{
  "d_model": 128,
  "d_expert": 96,
  "activation": "squared_reglu",
  "routed_scale": 1.41,
  "balance_bias": true,
  "vocab_size": 4096,
  "norm": "layernorm",
  "optimizer": "soap_variant",
  "seq_len": 1024,
  "train_tokens": 434300000,
  "dataset": "wikipedia_en"
}
Below are experts of layer 5 (counted from 0) of a mixture-of-experts language model. Rows are named router (the router's row for the expert) and show model dimensions 0-127. Each number is 50 + 12 x the weight over its row's rms, rounded and kept within 0 to 99.
After each expert's rows: a language model's description of what the expert responds to; "mostly gets" lists some tokens that are sent to it at least half of the time. This comes from a sample of Wikipedia text that the model never trained on.

# expert 46
router:20 82 54 50 62 36 48 62 42 50 54 44 84 57 44 40 74 43 27 51 47 53 40 60 28 39 36 42 42 45 61 68 34 55 36 42 40 44 48 67 56 59 53 40 54 65 51 41 50 25 34 63 42 61 46 53 49 48 62 51 43 17 38 61 44 52 46 37 80 69 55 48 53 62 39 63 42 29 54 54 42 45 59 53 59 31 50 30 49 39 75 53 43 48 44 45 35 63 41 58 45 60 50 54 54 49 53 42 62 44 53 49 37 42 61 60 59 48 56 47 51 80 53 45 43 60 62 65
It responds to: Middle syllables and starts of personal and place names, such as How-ar-th, Mac-Ar-thur, Cons-id-ine, Bud, Mur.
mostly gets: " Bud", " Sun", " liter", " Jud", " Mag", " Bas"

# expert 3
router:17 66 49 56 62 19 47 72 48 53 53 44 62 52 43 48 63 40 37 61 48 47 37 59 38 52 21 52 40 43 49 82 22 59 45 50 47 41 63 66 62 57 64 41 50 62 50 54 50 38 40 42 33 67 59 47 39 58 62 37 35 14 35 50 50 45 46 42 71 67 60 51 47 58 43 65 47 38 53 44 41 46 70 56 46 38 40 32 56 38 61 51 56 49 46 41 31 63 54 52 53 48 42 64 58 45 56 49 44 47 51 40 37 36 61 64 66 54 51 45 48 75 59 50 56 53 75 65
It responds to: Ordinal suffixes after digits or number words (6th, 3rd, Sixth, third), plus mid-word pieces like mir-r-or, cer-em-ony, ve-h-icle.
mostly gets: " third", " fourth", "-year", "enth", "rd", "th"

# expert 33
router:36 63 42 53 67 34 45 82 41 49 52 47 83 45 58 46 65 32 17 52 50 61 44 62 32 40 45 54 44 47 54 76 44 52 42 43 38 45 53 62 65 54 47 38 48 53 51 40 54 31 36 68 51 64 48 43 47 63 58 43 36 10 41 56 43 53 63 39 75 59 45 52 51 61 38 64 46 42 48 54 43 36 57 61 56 29 47 36 52 45 63 54 49 53 45 41 29 72 57 39 55 67 35 55 58 57 47 46 49 47 67 36 42 45 58 66 56 56 62 49 39 69 56 37 36 46 73 65
It responds to: Inner syllables of common words and names, such as Jer-us-alem, gl-ob-al, Tw-it-ter, Disest-ab-lished, plus table pipes.
mostly gets: "incip", " Ang", " un", "ordin", " Win", "oss"

# expert 5
router:25 84 52 46 57 31 46 72 33 47 57 32 84 53 41 41 70 46 28 51 47 49 30 57 30 40 44 51 35 60 54 78 27 54 44 48 36 42 50 62 57 61 46 51 50 63 53 39 50 34 48 46 47 66 46 39 40 55 60 44 37 20 38 53 53 56 40 43 71 68 61 51 60 63 35 63 44 37 47 51 49 34 50 45 52 31 57 26 55 35 66 48 50 41 48 36 34 70 44 57 39 60 42 62 64 59 54 47 55 40 61 54 42 47 56 50 57 47 54 54 55 76 51 53 58 50 65 58
It responds to: Pieces completing multiword proper names and institutions (United States, National League, London School of), plus separators like pipes, colons, sentence periods.
mostly gets: " States", " Represent", " Athlet", "reme", " Film", " Franc"

# expert 0
router:23 77 47 52 64 31 50 56 37 47 58 43 90 43 42 43 68 31 40 48 57 63 43 67 27 44 40 38 41 44 56 71 37 51 34 43 36 33 57 56 57 64 47 48 61 64 53 34 44 35 52 55 41 55 57 40 45 48 60 45 50 22 55 50 34 43 40 38 76 65 58 46 53 68 38 53 42 36 43 45 37 40 61 46 47 30 37 31 51 44 76 55 49 54 54 45 43 67 38 54 49 62 47 52 64 40 58 48 63 60 67 62 39 57 60 51 52 56 48 54 40 63 57 46 57 61 76 69
It responds to: Closing quotation marks, apostrophes, parentheses, braces and brackets ending titles or names, e.g. "Pineapple Juice", (Scotland), plus paragraph-final punctuation.
mostly gets: "\"", "\",", "}", ",\"", "”", "’"

# expert 50
router:23 85 56 42 57 31 43 56 43 38 46 45 81 63 37 47 70 39 33 47 45 59 44 57 28 55 44 55 42 60 63 74 28 49 36 53 41 30 52 76 65 63 51 45 40 74 54 51 57 28 46 53 33 55 46 44 58 42 62 49 45 22 47 66 45 48 53 42 84 67 54 49 66 59 36 57 47 40 48 57 52 36 49 53 52 30 50 36 61 47 66 53 48 43 35 46 45 55 43 55 37 56 51 51 59 61 43 54 53 39 50 39 38 41 50 51 54 39 65 45 44 70 49 47 48 57 68 75
It responds to: Section heading marks ==, inflectional endings like -s, -ed, -ions, inner word pieces such as pardoned, and UTF-8 byte fragments.
mostly gets: "==", "pts", "duct", "otes", " On", " From"

# expert 39
router:22 84 53 48 56 36 46 63 44 49 56 45 85 58 42 44 75 37 34 56 48 53 38 60 25 44 35 44 44 46 58 64 30 51 36 47 45 40 47 64 55 56 53 46 50 63 50 44 49 22 36 61 39 61 52 50 55 51 60 49 44 07 41 61 48 47 46 42 78 76 52 54 52 64 41 60 39 31 44 53 42 44 60 53 58 31 49 38 43 40 78 50 46 47 39 41 41 61 41 52 42 55 44 57 52 54 50 45 53 48 54 48 38 46 59 61 60 45 58 46 48 79 53 40 42 58 64 69
It responds to: Capital letters or first pieces starting proper names after commas, pipes or and, like X-u, N-OR, H-ertfordshire, Austria W-ien.
mostly gets: " CA", " FW", " USA", " Play", " Angel"

# expert 25
router:42 56 68 53 55 42 50 60 55 43 64 46 61 45 46 32 51 47 37 48 37 63 38 54 14 46 39 45 52 51 53 61 12 44 28 55 31 53 51 76 44 34 44 57 56 79 67 51 42 44 53 48 47 61 58 49 37 63 60 46 46 29 46 58 43 37 53 44 72 67 42 40 64 52 57 62 32 41 51 49 47 47 60 55 51 35 61 40 34 42 83 58 54 43 41 35 34 71 46 60 54 67 33 45 62 47 56 39 55 49 69 62 46 40 56 54 49 61 55 57 62 44 50 30 43 68 77 62
It responds to: Internal word pieces, especially -ec- and -ist-, in words like mechanic, pieces, Pentecostal, existing, plus hyphens and prime marks.
mostly gets: "ec", "ist", "′", "sc", "osp", "bur"

# expert 61
router:15 66 56 53 59 29 47 76 41 38 46 47 73 48 54 40 64 34 41 69 47 63 44 66 20 51 30 43 30 45 56 49 39 58 27 51 52 50 46 50 51 62 57 42 46 64 61 47 58 40 42 55 39 56 57 42 54 58 78 59 37 19 28 69 55 46 57 40 80 57 45 52 54 63 32 64 40 39 42 47 39 35 43 49 53 35 46 39 48 48 72 45 51 42 44 49 49 54 34 52 49 66 34 51 75 42 51 40 57 56 53 53 57 56 66 65 52 46 54 45 51 65 56 45 53 54 72 61
It responds to: Number pieces and number words after than, over, about, or $, such as 200, 000, million, five, plus pilgrim pieces.
mostly gets: "200", "400", "300", "500", " five", "000"

# expert 43
router:27 71 60 46 64 45 51 70 40 43 63 43 74 44 50 41 67 53 39 52 44 59 43 58 26 55 34 52 40 48 60 67 40 44 27 51 37 39 54 70 55 68 60 37 46 49 60 48 42 24 39 56 36 68 44 43 50 54 49 52 49 15 39 55 39 40 42 35 94 66 43 55 46 65 49 70 53 48 37 44 37 52 65 44 55 30 55 31 46 41 72 54 47 39 49 50 43 68 37 51 46 50 46 47 58 45 40 45 49 52 67 63 44 57 73 50 53 49 51 56 50 63 48 40 43 48 67 73
It responds to: Closing parentheses, quotes, colons, the tt in http, and Cyrillic, Greek or arrow byte pieces in citations and tables.
mostly gets: " la", " du", ".)", " '", " (\"", " iss"

# expert 45
router:21 87 53 49 59 36 48 65 42 49 52 42 78 56 37 41 74 41 37 55 50 59 39 56 22 41 39 45 41 47 61 70 30 55 36 51 43 43 52 68 56 58 53 41 52 64 47 41 48 20 35 55 37 59 50 48 55 50 54 51 43 17 42 63 46 46 47 46 85 70 52 55 50 66 39 61 40 28 51 49 44 37 59 50 62 33 50 40 49 39 81 51 45 46 41 42 42 62 43 53 42 56 48 57 52 50 49 45 58 50 57 47 38 45 62 61 59 43 59 51 48 74 53 41 49 54 69 68
It responds to: Articles, pronouns, months and nationality words in ordinary prose (the, this, German, March), plus mid-word pieces like Ed-in-burgh.
mostly gets: " Portug", " Italian", " German", " closed", " Philipp", " moved"

# expert 27
router:21 82 51 50 60 30 50 68 43 49 55 44 86 56 40 43 75 36 33 54 50 56 43 59 23 45 38 44 41 49 59 68 30 54 37 44 43 39 49 64 56 60 53 41 52 63 51 46 51 29 37 57 37 62 48 45 52 50 58 48 44 09 40 57 49 44 51 41 82 75 48 54 53 62 44 61 42 29 48 51 44 38 58 49 60 29 51 38 50 45 78 51 46 47 39 42 39 61 41 51 40 57 48 53 49 56 51 50 53 50 57 47 33 45 56 61 63 44 60 52 46 73 48 43 43 58 68 66
It responds to: Noun stems and mid-word pieces in running prose or lists, like econom, control, attack, lead-ership, and words after The or a.
mostly gets: " econom", " control", " account", " attack", " Mr", "thlet"

# expert 59
router:14 73 53 49 69 25 45 60 37 45 44 51 56 51 56 44 60 42 44 62 46 66 40 53 24 35 37 40 40 43 49 69 33 56 40 43 45 48 53 53 62 59 39 35 59 70 39 50 56 20 38 65 49 46 47 62 53 69 51 57 54 20 53 66 56 47 44 52 70 59 48 58 39 56 30 54 45 35 60 54 45 49 55 68 44 38 49 30 47 40 80 58 49 43 33 39 36 73 52 50 38 59 41 45 63 62 44 40 59 55 62 42 37 42 57 60 68 56 49 52 50 64 57 38 55 68 74 55
It responds to: Digits, percent signs, units and coordinate marks inside statistics tables and geographic coordinates (98.3%, kg, sq mi, ″N).
mostly gets: "%", " kg", " sq", "500", "400", "/s"

# expert 29
router:17 80 45 57 61 30 54 53 40 56 57 45 82 47 43 46 66 43 26 54 57 61 36 49 14 42 35 45 31 50 66 66 29 49 41 38 41 39 42 61 62 61 53 41 61 62 47 41 44 26 40 52 44 48 39 54 43 47 58 42 45 16 45 66 50 51 55 51 70 72 49 54 43 53 35 60 35 35 56 53 49 45 61 50 54 39 60 39 44 40 69 60 36 57 51 42 39 66 47 58 39 59 57 60 54 54 52 41 63 41 67 51 36 43 71 65 54 42 55 48 45 66 53 46 47 56 66 66
It responds to: Personal pronouns and reflexives (she, he, himself), time words (early, later), colors, and inner syllables of foreign names (Wro-c-ław).
mostly gets: " himself", " black", " she", "self", "Early", " late"

# expert 53
router:31 89 52 55 67 33 46 61 47 45 49 49 84 52 33 41 68 31 36 54 49 56 40 60 19 43 30 41 35 50 58 65 37 46 37 51 49 43 49 66 64 55 56 37 52 71 54 45 47 21 44 52 35 59 51 40 45 61 64 49 40 22 39 56 57 42 56 45 77 68 42 62 41 51 41 63 38 27 55 60 49 40 55 54 58 34 44 48 44 48 72 57 52 47 33 42 48 64 50 58 47 59 39 52 50 48 49 43 57 50 50 55 44 40 60 57 64 46 65 55 41 69 50 39 48 60 63 76
It responds to: Ending pieces of nouns and names, often in tables and sports results (Waln-ut, B-ronze, 12-p-ound-er, orb-it-als, 201-0).
mostly gets: "illion", "ouch", " water", "ronze", " cm", " away"

# expert 13
router:23 81 54 50 62 41 52 71 38 46 47 45 79 57 45 48 65 43 32 49 55 56 43 58 22 42 35 49 40 50 55 68 28 49 34 40 37 42 43 70 60 63 55 45 55 61 47 45 50 21 41 55 39 64 44 46 50 45 60 43 47 11 47 61 54 49 41 43 74 79 50 52 48 67 41 58 41 31 42 58 37 42 58 58 65 36 56 32 47 44 73 57 51 51 35 41 45 63 48 53 39 57 46 50 52 52 49 41 57 54 63 51 38 41 61 57 61 45 56 49 55 74 50 41 38 62 67 66
It responds to: Opening consonant or cluster piece of a lowercase word or name, often after an adjective or article: f(an), m(argin), br, sl, gl.
mostly gets: " br", " sl", " gl", " v", " rest", " gu"

# expert 20
router:24 71 48 56 54 31 51 71 40 49 60 53 80 61 41 39 66 43 32 50 51 59 45 55 27 46 37 48 34 56 56 56 27 52 47 49 42 30 52 50 37 67 56 36 53 65 40 40 49 33 40 47 35 64 44 54 49 57 67 52 46 04 45 65 48 52 39 41 83 69 50 49 52 67 46 55 36 39 42 53 45 43 63 47 57 45 50 32 49 45 76 55 50 52 40 48 51 66 39 47 35 51 31 61 61 61 47 56 54 57 61 39 48 47 67 54 55 40 58 52 48 73 45 40 56 62 69 60
It responds to: Middle pieces of common words (opp-ort-unity, foc, consid, pl in Plethodon), plus seconds values in geographic coordinates and some articles.
mostly gets: " foc", " ·", "Pl", "pec", "pl", " Atl"

# expert 30
router:25 71 57 42 65 33 50 75 49 41 55 39 66 58 33 47 55 34 31 56 54 49 52 50 20 53 35 56 56 49 61 57 32 53 36 49 40 26 55 64 67 67 57 54 42 68 47 44 48 19 36 53 36 68 43 46 41 59 61 41 45 12 49 52 40 39 49 54 62 76 57 50 54 62 40 63 41 40 43 45 51 40 50 58 48 34 45 29 49 45 70 59 46 48 36 46 42 62 45 60 30 46 46 60 56 53 54 52 62 47 62 42 43 40 55 45 65 56 57 56 56 77 61 40 53 57 74 65
It responds to: Opening pieces of longer words such as cont, reg, dis, pre, dest, prot, often followed by a continuation like controlled, preempt, contents.
mostly gets: " cont", " Cont", " dest", " prot", " disc", " di"

# expert 26
router:16 80 54 48 60 35 52 66 43 49 52 45 79 55 40 49 71 35 30 49 51 59 44 59 20 47 31 44 42 51 62 66 31 54 42 44 43 39 44 65 54 57 56 44 55 59 52 46 46 21 40 58 37 59 52 46 53 49 63 47 44 06 41 60 47 49 52 43 78 78 52 52 54 63 46 58 44 31 45 52 43 43 55 53 57 36 51 35 45 39 81 52 44 43 42 41 39 63 44 56 37 60 46 53 58 55 48 48 53 49 56 49 40 47 61 56 65 43 55 48 51 74 46 45 43 59 69 63
It responds to: Opening parentheses before numbers or acronyms, spaces in stats-table cells before numbers, and stems like comm, oper, sign, offic.
mostly gets: " comm", " oper", " sign", " offic", " pract", " lab"

# expert 2
router:32 66 49 54 68 29 54 72 40 41 46 52 87 42 49 48 58 32 39 52 57 49 31 62 27 48 31 54 37 55 58 71 28 55 31 54 31 42 50 75 50 60 49 44 52 74 45 44 34 38 40 63 32 64 55 48 50 54 54 50 40 14 37 52 48 47 44 40 94 71 57 55 50 49 35 59 47 27 44 52 45 51 53 51 62 41 58 28 50 49 66 55 51 41 51 56 52 68 43 58 55 51 50 56 55 51 51 50 45 53 57 59 36 40 51 54 61 46 62 45 53 56 53 45 47 51 70 62
It responds to: Early word pieces after in or Il (oc in Ilocos, inaugural, inherited), plus year pieces 200/201 and markdown table separator rows.
mostly gets: "|---|---|\n", "|---|---|---|---|\n", "|---|---|---|\n", "History", "hib", " deb"

# expert 41
router:24 83 55 53 56 31 51 65 38 51 52 45 92 56 41 43 71 37 30 55 48 50 49 52 19 42 32 44 41 49 60 70 32 55 43 51 44 41 40 68 52 64 51 44 46 64 44 46 51 26 36 57 42 60 50 46 42 47 66 46 44 14 37 60 51 47 41 45 75 68 57 55 52 58 45 55 46 38 47 48 49 40 54 58 58 25 51 35 54 36 76 57 48 43 49 38 42 62 41 59 47 56 43 55 51 56 52 45 63 49 52 44 41 44 60 51 61 40 61 49 45 75 56 49 45 56 65 72
It responds to: Opening or middle pieces of capitalized place names, titles and organizations (Ke-igh-ley, Sim-co-e, Loc-al Authorities, Philipp-ines).
mostly gets: " Ter", " Mad", " Carol", " Far", "minist", " And"

# expert 16
router:24 86 55 48 55 35 48 69 39 51 48 44 81 50 41 47 68 38 36 59 54 55 41 61 17 43 40 46 44 44 63 66 31 51 39 45 47 41 49 64 59 62 57 46 49 59 45 44 53 24 35 53 37 62 50 45 51 53 60 49 44 16 42 66 51 49 48 46 79 70 48 54 49 66 44 62 39 30 53 58 43 43 59 52 58 29 54 40 44 40 80 56 44 45 44 41 42 65 43 51 41 54 45 55 51 48 50 45 52 51 60 46 36 40 63 59 57 44 59 46 50 75 53 39 46 62 69 72
It responds to: Word starts and whole words such as major, modern, social, she, and numbers like 12 or 11 in table cells and running prose.
mostly gets: " modern", " major", " sit", " degree", " sex", " mount"

# expert 28
router:20 88 51 48 60 36 45 64 42 54 49 41 82 54 36 44 73 40 32 54 51 56 43 62 20 43 40 46 43 46 64 68 28 54 40 42 42 42 49 65 58 56 53 43 54 61 50 41 50 24 36 55 41 64 50 50 51 52 61 51 45 12 43 61 46 48 47 44 79 69 51 56 50 61 44 60 43 33 50 49 41 36 53 55 60 31 55 37 46 45 81 50 50 48 40 42 40 63 44 55 43 58 44 53 51 54 47 44 56 49 58 47 35 44 59 58 63 45 61 48 50 73 54 42 43 54 68 73
It responds to: Whole words after the or a, such as French, German, National, Royal, title, and number pieces in stat tables, like 32.3.
mostly gets: " French", " Euro", " Won", "/a", " Royal", " German"

# expert 56
router:22 92 52 47 55 33 45 65 42 48 48 44 74 60 46 42 63 40 36 56 50 61 45 55 16 41 35 43 39 42 65 66 24 48 42 44 48 39 49 63 59 62 52 40 55 57 44 45 52 22 38 59 36 61 48 50 54 51 62 47 45 16 41 64 49 44 45 44 82 73 52 54 46 70 40 54 43 31 54 51 43 38 52 51 55 31 51 44 48 43 79 48 44 49 42 42 45 61 45 53 40 59 46 56 54 53 46 43 53 51 51 55 41 41 64 60 57 47 53 52 52 77 54 40 46 61 68 67
It responds to: Determiners and adjectives before a noun, such as his, their, its, own, new, former, different, great, similar.
mostly gets: " great", " strong", " similar", " own", " different", " common"

# expert 24
router:18 81 56 54 63 34 51 70 38 45 50 50 72 48 37 41 74 41 44 44 60 54 35 53 32 46 46 49 43 57 59 78 24 58 41 46 37 27 53 61 63 71 43 58 42 56 51 38 47 30 43 51 45 61 41 47 45 56 56 46 40 13 48 52 55 47 48 40 82 57 56 49 47 58 33 57 40 31 43 51 48 27 43 50 60 37 43 43 54 37 69 58 54 49 49 36 42 61 44 63 56 67 48 49 60 55 51 50 54 43 65 47 33 52 52 53 68 36 64 42 54 63 54 52 50 58 77 59
It responds to: Word-final suffixes like -ing, -ed, -ended, -ying completing verbs (undisputed, going, Nanjing), plus year digits and pipes in tables.
mostly gets: "ying", "ended", "ming", "ailed", "elled", "asing"

# expert 44
router:18 81 59 44 53 38 54 64 42 44 51 41 81 57 34 38 62 34 38 45 49 60 36 65 17 46 36 53 37 50 57 61 36 54 46 46 53 33 46 72 58 67 54 35 44 65 45 41 51 21 36 58 32 65 47 42 45 53 62 55 42 09 38 67 42 53 45 42 78 67 51 52 52 58 47 60 41 25 37 53 54 42 64 49 54 36 55 41 55 52 67 56 52 47 42 45 41 62 37 60 42 51 50 57 51 52 43 48 57 39 56 48 50 46 60 59 65 43 61 50 52 63 53 49 41 53 57 69
It responds to: Verbs and adverbs right after was, and, but, such as appointed, designed, considered, still, able, plus mid-word verb endings.
mostly gets: " able", " appointed", " broad", " still", " bur", " es"

# expert 22
router:16 71 54 46 64 41 59 72 37 53 60 37 78 47 45 51 63 38 28 53 43 55 28 52 25 46 43 49 58 47 61 67 33 53 40 38 46 45 50 60 68 51 61 54 43 51 58 40 61 26 38 70 52 55 45 45 67 62 55 43 48 10 40 45 48 52 56 41 55 58 54 42 46 70 28 68 39 31 37 60 37 47 61 52 50 38 51 45 38 44 73 48 55 56 41 37 40 64 50 53 30 50 50 54 48 49 56 52 56 59 58 52 31 52 69 45 55 55 56 43 49 81 48 41 56 47 62 64
It responds to: Inner word pieces continuing a begun word, often after sc or s, as in sc-ul-pture, sc-hed-ule, X-b-ox, piec-em-eal.
mostly gets: "writ", " events", "pr"

# expert 58
router:23 82 54 51 59 35 48 61 38 50 52 42 80 57 38 43 75 41 35 56 50 56 40 57 19 42 38 48 40 46 61 64 32 56 38 48 42 40 49 67 51 56 54 42 54 64 45 45 50 25 36 55 39 63 46 50 52 49 59 52 52 06 41 63 47 46 48 41 81 77 51 54 49 65 43 56 42 30 47 52 43 41 59 53 61 29 53 37 47 43 83 50 44 47 38 48 39 64 39 57 41 53 49 50 50 55 46 48 55 45 54 47 38 42 62 57 59 44 57 48 51 73 51 43 44 58 65 67
It responds to: Opening pieces of first names and surnames like Stev, Wil, Rober, Al, and stems of verbs and nouns like sett, desc, administ.
mostly gets: " trad", " prim", " Stev", " Rober", " Ray", " Ak"

# expert 60
router:14 94 53 41 58 28 57 67 38 37 75 52 75 44 44 42 52 41 20 65 53 50 32 60 40 42 36 57 43 43 58 57 42 64 42 49 55 31 44 60 44 62 63 41 46 69 34 51 54 30 34 61 34 55 56 40 51 54 69 56 49 38 36 60 35 45 55 54 60 72 47 53 65 60 49 57 34 44 37 61 39 45 67 55 46 42 47 43 54 48 67 47 61 49 47 32 36 51 47 67 60 57 56 44 57 58 31 54 53 48 53 39 41 44 55 72 67 42 47 48 36 59 56 43 45 55 56 65
It responds to: Commas and conjunctions linking clauses or list items in prose, such as and, but, while, although, where, often after a comma.
mostly gets: " but", " although", "\",", ",\"", " while"

# expert 4
router:18 91 54 49 58 35 49 66 39 49 50 43 83 52 38 43 73 37 35 55 52 56 40 57 21 42 38 45 43 48 63 65 31 54 35 47 43 40 49 68 58 59 55 41 51 64 46 44 51 21 38 57 39 61 49 46 50 52 58 53 44 18 44 61 47 47 49 40 73 71 52 53 51 64 42 60 41 33 49 52 42 42 56 51 61 30 52 37 51 41 85 54 48 49 40 45 41 64 43 54 43 55 46 56 52 53 48 45 53 50 53 47 36 43 60 59 61 48 58 47 48 71 51 42 47 59 69 70
It responds to: Single capital letters, pipes and spaces opening cells or list items in tables, filmographies and election results, such as L, #, |.
mostly gets: " came", "#", " Yes", " model", " sound", " differ"

# expert 21
router:20 79 66 41 58 37 49 61 37 42 54 43 75 58 41 47 74 41 32 46 46 59 41 57 25 46 37 55 48 56 60 71 33 39 30 59 48 44 56 59 64 51 56 45 50 55 43 45 55 25 40 61 47 56 38 42 56 56 67 53 36 20 38 55 49 53 45 29 77 65 44 52 58 65 49 58 49 28 50 42 42 29 53 52 63 27 50 26 55 45 66 60 51 52 37 51 51 76 37 48 55 44 41 53 62 43 41 44 50 34 55 52 48 56 74 52 60 51 46 58 52 67 53 37 51 51 62 67
It responds to: Word pieces inside proper names, often right after a hyphen or slash: Miami-Dade, Grahame-White, Shin-Kobe, Eisen-h-ower, Orlé-ans.
mostly gets: ".S", "-P", "-C"

# expert 1
router:15 86 57 46 60 31 51 66 43 46 47 40 82 58 36 41 64 33 33 58 55 58 41 60 27 51 36 42 44 47 63 71 27 54 41 45 45 34 50 65 55 56 57 40 49 67 48 42 51 24 30 55 33 59 52 48 51 52 58 55 51 17 44 65 50 44 52 46 76 69 48 54 49 64 39 65 43 33 47 51 41 44 60 56 57 33 57 38 49 46 79 54 46 48 40 41 39 66 44 51 44 55 50 57 52 58 44 42 54 49 58 48 41 46 61 60 60 42 60 53 52 71 51 45 48 51 62 74
It responds to: Table pipes, line breaks, and function words like the, which, until, including after commas or prepositions, plus month-name and surname pieces.
mostly gets: " *", " including", " until", " They", " now", " becom"

# expert 35
router:10 67 49 49 48 22 49 65 45 46 52 34 71 52 39 43 65 34 40 57 54 37 54 65 25 48 27 44 40 57 65 59 42 46 38 43 45 42 63 61 57 62 54 38 50 62 60 43 58 30 38 61 41 53 49 47 46 53 59 42 39 27 38 51 45 52 52 40 86 70 60 58 50 57 42 67 25 35 40 58 44 38 66 45 52 33 53 37 38 43 66 45 51 60 38 42 48 57 45 44 51 61 33 67 54 65 53 51 60 53 46 51 47 46 47 59 57 45 64 42 46 75 51 46 38 59 66 79
It responds to: First token of a sentence or quoted line, often a capital fragment (The, It, His, On, E-ach, M-ore), plus pil-gr-ims.
mostly gets: "It", " Some", "though", "On", "An", " His"

# expert 57
router:27 87 53 43 62 36 46 75 43 48 57 47 80 55 40 41 65 45 45 52 47 51 33 72 18 49 32 57 47 55 53 60 40 45 29 35 46 48 38 60 57 41 55 31 46 69 55 51 53 22 36 57 32 52 48 61 47 60 66 46 45 25 48 66 53 58 48 50 83 55 45 46 49 57 47 62 39 34 41 52 53 41 48 57 59 36 45 37 43 28 75 59 54 42 55 50 33 58 45 44 45 61 41 59 60 52 41 46 59 60 59 47 33 48 60 52 62 52 55 45 46 77 52 53 50 62 58 66
It responds to: Paragraph-ending periods followed by a blank line, plus table pipes and single digits in results tables and statistics.
mostly gets: "\".\n\n", ".\"\n\n", ").\n\n", ".\n\n", "°W", " |\n\n"

# expert 42
router:14 67 52 55 70 27 54 68 39 46 52 44 67 48 46 50 69 42 33 54 57 53 48 67 16 53 32 37 45 45 59 58 27 46 43 46 42 36 42 74 58 66 56 49 62 67 45 37 51 26 28 50 31 54 51 55 44 59 59 49 43 19 39 58 47 54 47 38 75 62 51 44 44 63 39 65 49 47 49 54 41 52 61 59 59 36 59 31 42 33 67 59 59 52 39 49 51 58 39 55 40 60 43 49 59 57 34 44 49 48 61 41 52 46 66 55 65 41 52 49 51 70 47 39 44 65 66 71
It responds to: Short word-internal pieces like -y, -f, tt, ent, lo in compounds and URLs (14-yard, wingspan), plus blank cells in football stat tables.
mostly gets: " y", " ac", " ent", "-y", " lo", " j"

# expert 12
router:22 79 59 45 61 28 51 70 35 46 44 43 78 53 38 42 67 34 29 55 44 58 36 63 16 53 34 43 38 52 64 60 32 45 32 42 50 41 42 73 57 60 54 40 49 60 47 43 50 25 35 60 34 65 51 45 50 49 62 52 39 19 42 59 50 45 52 41 75 75 45 59 55 61 48 65 41 34 48 58 40 45 52 59 53 31 52 43 46 47 79 47 52 41 47 49 41 65 38 47 41 51 44 60 54 59 48 46 56 47 60 46 42 47 61 55 54 45 57 55 57 72 57 48 44 58 62 68
It responds to: Blank spaces before numbers in table cells, plus function words in prose like such, no, called, part, into; also the "and" in abandoned.
mostly gets: " consist", " such", " no", " either"

# expert 19
router:22 87 64 36 55 31 39 75 35 38 45 39 77 56 35 56 49 33 36 66 54 58 39 64 35 52 48 55 37 62 65 58 53 48 33 30 49 29 49 67 44 66 58 37 42 69 50 45 48 47 40 52 42 76 41 54 41 55 66 42 34 23 43 59 52 55 62 47 89 72 44 64 58 49 46 66 52 40 53 57 54 46 43 62 59 33 55 40 38 47 54 46 50 42 34 38 33 53 47 50 62 55 46 61 54 52 41 46 49 46 60 41 38 53 40 56 63 38 43 43 46 60 46 55 50 58 46 63
It responds to: First word of a sentence or section, such as The, In, If, However, After, During, Despite, According.
mostly gets: " However", "In", " These", "After", " After", " During"